python train.py --num_hidden_layers=8 --hidden_size=128 --n_experts=48 --experts_per_token=2 --d_expert=224 --d_shared_expert=0 --hidden_act="quick_gelu" --moe_layers=[1, 3, 5, 7] --router_score="softmax" --normalize_top_k=false --routed_scale=1.0 --balance_loss=0.0011 --balance_bias=true --router_z_loss=0.001 --router_noise=0.05 --init_std_router=0.0289 --lr_router=0.000487 --num_attention_heads=8 --num_key_value_heads=2 --head_dim=32 --vocab_size=2048 --norm="rmsnorm" --norm_place="pre" --norm_eps=1e-05 --positions="rope" --rope_theta=10000.0 --rope_fraction=1.0 --qk_norm=true --attn_scale=0.281 --tie_word_embeddings=false --parallel_block=false --extras=["capped logits"] --init="uniform" --init_std_qkv=0.0272 --init_std_o=0.0 --init_std_up=0.0272 --init_std_down=0.0 --optimizer="soap_variant" --learning_rate=0.00475 --lr_mult_o=0.764 --beta1=0.95 --beta2=0.95 --lr_head=0.011 --max_grad_norm=1.0 --warmup_steps=50 --schedule="wsd" --decay_fraction=0.918 --decay_shape="linear" --final_lr_fraction=0.0 --batch_tokens=65536 --max_seq_len=1024 --doc_mask=false --train_tokens=516400000 --max_steps=7880 --dataset="wikipedia_en"
Below are experts of layer 3 (counted from 0) of a mixture-of-experts language model. Rows are named router (the router's row for the expert), up (a neuron's input weights, with its number) and show model dimensions 0-127. Each number is 50 + 15 x the weight over its row's rms, rounded and kept within 0 to 99.
Before each expert's rows: a language model's description of what the expert responds to; "mostly gets" lists some tokens that are sent to it at least half of the time. This comes from a sample of Wikipedia text that the model never trained on.

# expert 40
What it handles: Vowel-led middle syllables. Middle syllables like o, no, en, ne after a word's first letter, e.g. Pe|no|bscot, lic|en|sed, co|a|st, Te|ne|ment.
mostly gets: " Ne", "to", "no", " Sea", " Pi", "o"
router:46 51 40 45 53 78 58 48 54 39 29 57 49 47 17 32 39 56 66 62 61 46 38 22 72 45 86 81 51 40 24 63 62 45 49 43 37 31 50 47 46 67 46 26 78 62 58 52 61 71 27 23 63 56 40 28 45 42 58 65 54 10 52 67 74 50 43 37 49 54 30 56 22 69 35 59 54 77 60 60 39 47 60 51 42 37 40 42 44 40 89 32 61 41 37 34 80 52 48 58 66 77 64 49 53 42 60 52 71 61 47 58 42 19 21 55 57 55 47 67 34 51 50 62 41 42 48 36
up6:59 29 29 27 62 49 50 67 46 62 27 42 73 99 38 34 53 31 64 20 45 50 44 58 69 68 58 42 68 64 42 44 53 28 72 39 48 60 31 51 63 51 38 58 56 51 79 31 67 49 61 72 34 48 31 44 77 42 80 31 60 37 11 67 40 58 72 43 46 68 31 26 60 53 40 38 58 62 71 35 27 57 55 63 55 36 52 63 58 37 55 51 38 43 61 52 66 28 41 42 59 44 49 69 52 70 64 46 47 64 40 55 64 48 39 59 44 56 52 32 75 26 47 25 64 44 63 40
up7:45 50 20 34 67 63 55 27 50 57 53 51 29 36 48 63 53 55 84 66 85 57 28 63 46 45 90 40 38 55 43 63 40 28 19 49 45 36 82 46 16 60 43 36 48 40 50 48 83 45 61 75 58 34 35 55 41 66 52 68 51 53 35 35 70 43 63 56 53 61 64 51 74 68 44 44 35 71 55 51 56 41 75 32 66 38 46 46 55 54 52 18 61 49 72 66 55 52 58 36 83 59 60 47 46 52 29 50 79 38 39 72 53 59 48 31 30 33 52 75 51 50 62 75 52 46 51 42
up8:46 51 42 42 20 52 34 12 54 47 59 66 51 36 40 55 29 75 47 50 41 59 54 43 54 60 32 70 73 39 88 47 59 45 53 33 49 71 41 43 64 25 45 48 28 59 63 56 11 59 57 54 53 77 33 44 52 79 71 63 41 44 69 72 30 36 63 56 31 48 30 39 64 64 54 25 50 60 68 59 53 73 36 57 28 20 38 35 39 75 49 38 40 65 50 58 43 31 41 78 35 33 42 58 18 60 67 51 54 41 41 60 72 52 58 59 55 54 54 60 68 59 60 21 44 43 28 45
up9:67 34 51 31 71 61 76 37 44 57 46 48 57 56 56 37 35 45 32 80 61 16 67 35 58 69 38 56 38 59 57 56 55 60 47 66 57 47 51 32 53 42 53 32 58 70 47 40 24 45 61 68 34 61 26 39 38 47 54 68 63 44 35 56 38 47 72 34 18 52 50 47 47 35 67 78 54 51 43 51 31 81 69 51 48 54 51 12 69 29 57 64 19 39 44 36 58 60 14 41 42 62 23 43 55 45 62 42 26 52 81 68 62 49 71 39 46 76 62 31 51 27 33 27 48 45 63 59
up10:14 57 65 26 55 39 69 74 60 50 38 50 56 41 88 56 63 75 39 52 60 36 42 81 42 25 44 51 59 25 53 19 78 31 32 55 29 66 34 39 89 62 52 32 44 50 57 52 64 33 65 51 53 43 36 28 51 33 38 42 53 37 45 48 56 42 63 60 52 22 63 60 47 66 52 39 52 56 53 47 46 54 42 36 56 48 66 41 63 41 42 59 28 41 35 44 55 50 53 65 35 24 43 32 69 43 61 70 40 66 48 42 33 42 36 36 44 68 62 24 23 84 46 54 55 38 12 56
up11:57 67 57 75 54 35 64 55 40 28 51 42 47 37 35 70 49 58 60 38 17 41 56 61 48 37 20 83 24 40 41 71 67 77 68 28 65 69 57 24 65 54 46 64 31 36 66 49 52 41 54 53 27 50 37 70 54 49 62 57 73 48 35 60 31 66 67 38 35 35 51 67 40 37 54 42 53 29 62 45 63 74 30 38 56 73 38 30 58 41 44 81 48 42 58 50 40 43 66 53 67 62 45 49 40 27 69 83 40 59 22 62 52 34 31 43 73 65 44 45 60 72 23 56 31 33 61 39
up12:34 70 40 70 24 57 49 36 42 42 38 13 34 45 50 65 38 41 55 49 45 45 54 37 56 66 68 39 58 47 48 28 29 75 69 55 59 38 30 36 38 39 55 46 46 66 81 68 60 38 73 61 62 31 50 63 32 53 49 44 49 50 69 54 32 56 42 69 49 73 28 43 51 63 48 59 55 61 51 42 38 59 60 57 36 58 51 22 53 34 72 30 67 82 26 34 48 50 55 82 75 32 33 50 32 23 81 16 44 48 49 60 64 63 38 61 31 44 15 63 50 36 43 61 69 43 70 44
up13:59 71 30 32 22 48 75 51 61 47 70 58 86 43 57 35 28 49 45 59 72 63 53 48 75 42 48 61 79 46 67 20 68 52 60 44 57 57 34 23 35 33 50 38 44 65 23 36 31 48 38 71 40 31 42 43 14 51 25 66 79 56 44 56 21 50 37 58 57 64 29 57 65 11 74 43 46 52 29 46 48 57 55 58 55 61 26 68 34 49 58 50 46 24 47 33 66 45 61 31 43 35 41 43 65 56 41 50 53 49 64 41 46 48 40 60 37 48 41 34 79 59 66 26 39 40 55 53
up14:59 54 31 61 38 07 36 33 43 34 49 43 79 78 38 64 49 64 66 47 88 69 42 53 36 73 50 61 39 73 42 33 34 28 45 38 48 44 56 46 54 51 50 67 66 50 51 73 40 65 56 70 55 54 46 58 65 62 57 56 66 53 59 30 41 60 41 89 54 61 21 54 44 30 46 57 31 25 54 67 46 69 53 52 51 29 66 38 35 27 67 24 54 46 63 69 66 55 65 64 46 62 45 22 52 53 78 48 69 64 51 54 35 38 50 42 66 45 47 68 84 58 75 33 26 50 43 50
up15:39 57 52 69 71 34 36 30 18 68 42 44 00 14 28 56 60 33 49 48 45 59 66 62 51 51 56 70 69 50 43 45 33 58 46 54 76 66 39 41 22 57 49 59 80 60 60 35 64 51 62 59 70 69 33 60 48 53 58 82 41 58 43 54 73 30 39 75 73 31 85 48 46 36 46 54 37 43 55 38 71 57 57 68 41 61 45 45 72 56 58 73 16 27 58 51 62 71 50 46 56 53 49 50 39 38 50 47 65 44 35 25 34 52 73 49 55 36 54 58 56 34 33 53 61 64 37 38
up16:53 35 58 16 63 54 52 83 62 49 21 56 49 43 44 48 38 65 59 39 71 42 68 30 48 70 21 55 76 33 57 48 17 84 47 49 47 40 52 72 49 43 48 77 54 52 48 60 67 72 45 62 54 76 38 63 70 46 34 51 34 42 72 64 81 58 51 56 23 66 46 14 30 35 57 50 37 46 55 36 58 38 67 59 51 23 64 38 69 32 46 26 36 31 44 35 63 47 56 58 59 59 36 47 68 65 69 40 48 51 59 47 59 59 51 44 66 30 67 49 71 45 89 38 48 47 64 53
up17:67 52 59 77 48 54 48 65 59 48 50 54 35 64 74 17 38 52 62 50 46 37 41 40 47 57 19 49 59 38 37 45 26 76 44 46 58 59 82 58 47 47 50 57 49 75 57 47 55 51 76 60 40 73 50 77 63 64 56 45 34 71 32 60 42 38 51 68 62 48 60 47 51 47 41 25 90 42 69 50 36 65 61 48 56 34 23 47 52 51 35 85 28 70 67 20 45 85 45 41 52 47 47 60 58 40 79 58 53 64 51 33 55 47 53 22 55 34 58 38 52 52 16 54 79 48 20 54
up18:54 44 45 38 51 61 69 63 46 51 44 60 30 68 13 43 32 23 53 68 70 17 72 43 45 55 62 38 99 36 40 49 48 47 66 33 37 53 43 52 42 55 64 38 36 55 37 62 44 63 40 55 50 43 60 60 86 52 67 61 34 32 49 39 44 41 54 67 78 31 51 40 46 53 54 73 35 59 66 66 47 34 43 29 55 72 42 45 38 61 35 42 49 31 48 35 84 72 57 15 52 61 46 48 43 50 61 86 48 46 28 33 24 54 60 35 35 55 39 49 48 26 49 46 28 52 78 61
up19:36 83 44 38 64 51 53 51 64 73 60 30 60 24 58 71 94 65 49 68 59 54 26 53 56 52 31 50 44 40 52 60 36 28 60 52 41 59 78 47 59 28 28 65 34 38 75 18 19 58 51 50 60 43 35 32 45 38 26 66 51 51 76 45 56 57 72 58 38 27 23 44 65 41 40 44 42 78 42 55 73 53 41 53 52 28 70 58 37 50 52 43 68 59 46 39 18 45 43 45 58 57 30 36 56 65 32 39 60 51 52 44 74 46 41 47 37 60 30 57 72 35 43 31 47 34 80 37
up20:71 48 32 56 48 48 51 30 54 24 58 67 69 40 67 55 62 79 66 34 23 54 50 36 65 43 57 28 72 34 49 44 52 20 55 45 37 29 65 43 31 64 61 80 44 88 40 36 40 60 49 81 56 35 31 55 46 14 45 78 34 61 49 52 65 56 26 68 53 46 65 28 52 41 37 58 46 33 36 65 34 72 47 66 76 48 54 45 58 62 62 35 52 49 59 48 65 46 65 64 41 69 64 27 71 63 68 34 71 26 33 49 18 54 35 61 54 52 65 49 31 44 71 56 47 55 55 50
up21:44 48 65 20 55 27 42 61 41 58 36 43 20 56 51 61 55 70 58 44 79 34 44 65 20 78 49 59 53 54 58 63 56 30 52 41 57 43 32 56 24 39 53 55 48 47 43 59 42 54 52 66 27 59 34 69 28 51 38 39 55 38 49 25 61 37 43 45 44 38 32 62 35 16 67 38 67 75 43 45 60 25 43 56 47 34 49 64 32 07 58 48 38 38 59 68 91 53 40 61 54 50 37 53 61 87 46 46 68 34 54 52 54 60 35 40 85 43 46 45 52 43 70 52 45 50 82 18
up22:33 53 64 74 37 40 58 68 75 63 29 39 58 49 46 39 51 59 88 46 62 24 50 46 49 67 57 68 56 46 35 42 63 49 53 39 59 42 40 77 34 38 60 20 48 52 48 28 55 71 46 32 34 39 29 38 19 40 30 34 48 70 50 63 56 42 43 63 33 10 35 57 45 40 67 82 47 43 40 57 25 48 34 42 75 59 48 46 38 40 41 60 35 46 54 66 71 27 42 55 26 40 43 34 33 61 36 54 45 57 50 32 75 47 57 56 34 68 27 14 52 43 52 41 17 58 68 34
up23:69 65 42 50 56 71 47 47 65 64 60 27 41 42 50 24 22 60 08 60 48 90 34 59 39 72 42 48 71 39 70 57 12 39 56 22 49 28 50 29 68 48 56 33 42 66 68 54 54 52 39 40 28 54 56 45 48 46 41 39 47 41 25 35 58 76 58 49 42 31 55 63 46 20 64 55 36 61 53 36 47 53 75 16 53 28 67 61 24 48 33 34 32 46 62 59 75 35 52 46 34 41 39 79 41 57 50 48 53 46 64 53 54 20 37 58 45 54 64 48 33 44 43 50 30 45 71 61
up24:55 46 54 74 32 49 47 62 34 62 38 35 22 58 29 47 53 75 42 52 85 26 53 54 66 52 61 65 24 78 46 56 66 40 53 41 55 24 42 66 71 31 70 51 30 54 24 36 55 68 55 50 42 54 29 53 56 27 45 70 35 71 38 59 58 24 48 33 21 50 35 50 81 56 45 57 62 49 50 35 39 49 26 32 39 53 51 25 53 41 37 68 70 57 09 29 49 43 40 37 71 68 31 36 63 64 46 50 46 57 55 55 31 62 37 60 64 61 36 56 80 34 35 43 77 66 38 48
up25:37 33 78 62 58 30 34 43 68 57 16 37 43 43 72 45 57 49 70 49 40 59 41 70 62 33 38 75 56 49 84 62 56 63 49 62 49 37 59 21 45 54 41 54 48 37 48 55 84 40 65 38 64 69 46 50 67 53 47 43 33 57 61 58 60 37 81 59 42 76 55 87 57 70 87 55 48 30 59 77 42 65 62 47 53 50 66 25 72 44 57 57 38 43 60 44 56 60 68 40 40 51 35 62 61 52 70 63 37 33 41 66 72 44 18 33 57 22 46 42 51 49 58 47 48 60 88 58
up26:53 33 54 43 47 81 76 44 30 56 11 47 45 42 72 29 34 55 36 67 67 54 60 48 65 47 72 47 52 67 67 61 82 58 44 55 35 53 58 44 41 63 50 19 41 33 45 40 33 41 45 58 62 50 70 50 55 25 59 80 56 41 74 31 42 77 30 52 69 36 57 69 51 36 35 53 36 32 47 60 49 29 34 51 48 65 60 44 47 35 44 18 51 29 62 67 50 30 38 49 40 35 38 15 45 48 83 57 58 72 26 50 64 32 48 50 53 39 43 27 79 46 50 63 80 42 38 51
up27:42 45 53 34 71 36 59 72 46 85 72 55 74 56 36 50 54 48 39 67 80 29 56 40 48 71 38 69 26 55 38 43 46 66 49 48 41 65 63 49 37 54 41 40 69 85 25 55 58 42 57 62 71 68 46 52 40 34 39 45 42 27 51 44 49 28 39 15 72 63 48 55 52 61 48 61 38 30 40 47 39 60 43 29 29 31 54 59 23 37 39 67 72 34 39 57 64 57 59 43 30 38 42 64 75 41 46 74 27 29 71 47 77 31 67 60 37 43 53 19 57 47 43 64 45 82 63 42
up28:37 07 50 35 57 41 38 32 59 68 65 42 60 34 33 44 35 57 68 36 51 44 61 46 30 33 59 58 56 56 42 16 66 68 40 19 60 64 59 64 48 56 36 35 26 33 52 12 49 44 82 55 66 47 36 37 37 48 48 84 58 40 32 41 56 79 63 13 35 32 41 71 39 41 54 59 36 47 55 64 38 64 50 50 34 23 36 25 68 57 35 54 53 71 35 35 37 60 60 37 64 79 42 42 46 64 26 61 63 55 54 52 42 24 41 64 51 59 38 50 60 49 50 48 20 61 52 50
up29:58 73 35 48 31 54 64 54 31 52 59 61 19 33 51 17 31 38 34 56 25 36 58 40 60 52 32 47 62 34 68 12 54 50 52 55 76 68 33 45 46 41 58 34 35 45 31 37 64 45 65 69 45 79 52 38 52 36 67 48 21 25 65 39 39 38 30 60 29 27 53 50 36 34 35 33 52 72 39 35 53 41 26 30 43 56 44 43 53 41 53 40 69 32 58 62 62 54 39 70 54 31 64 39 34 40 52 92 43 46 55 38 54 49 54 38 36 38 56 84 86 40 60 70 41 42 36 55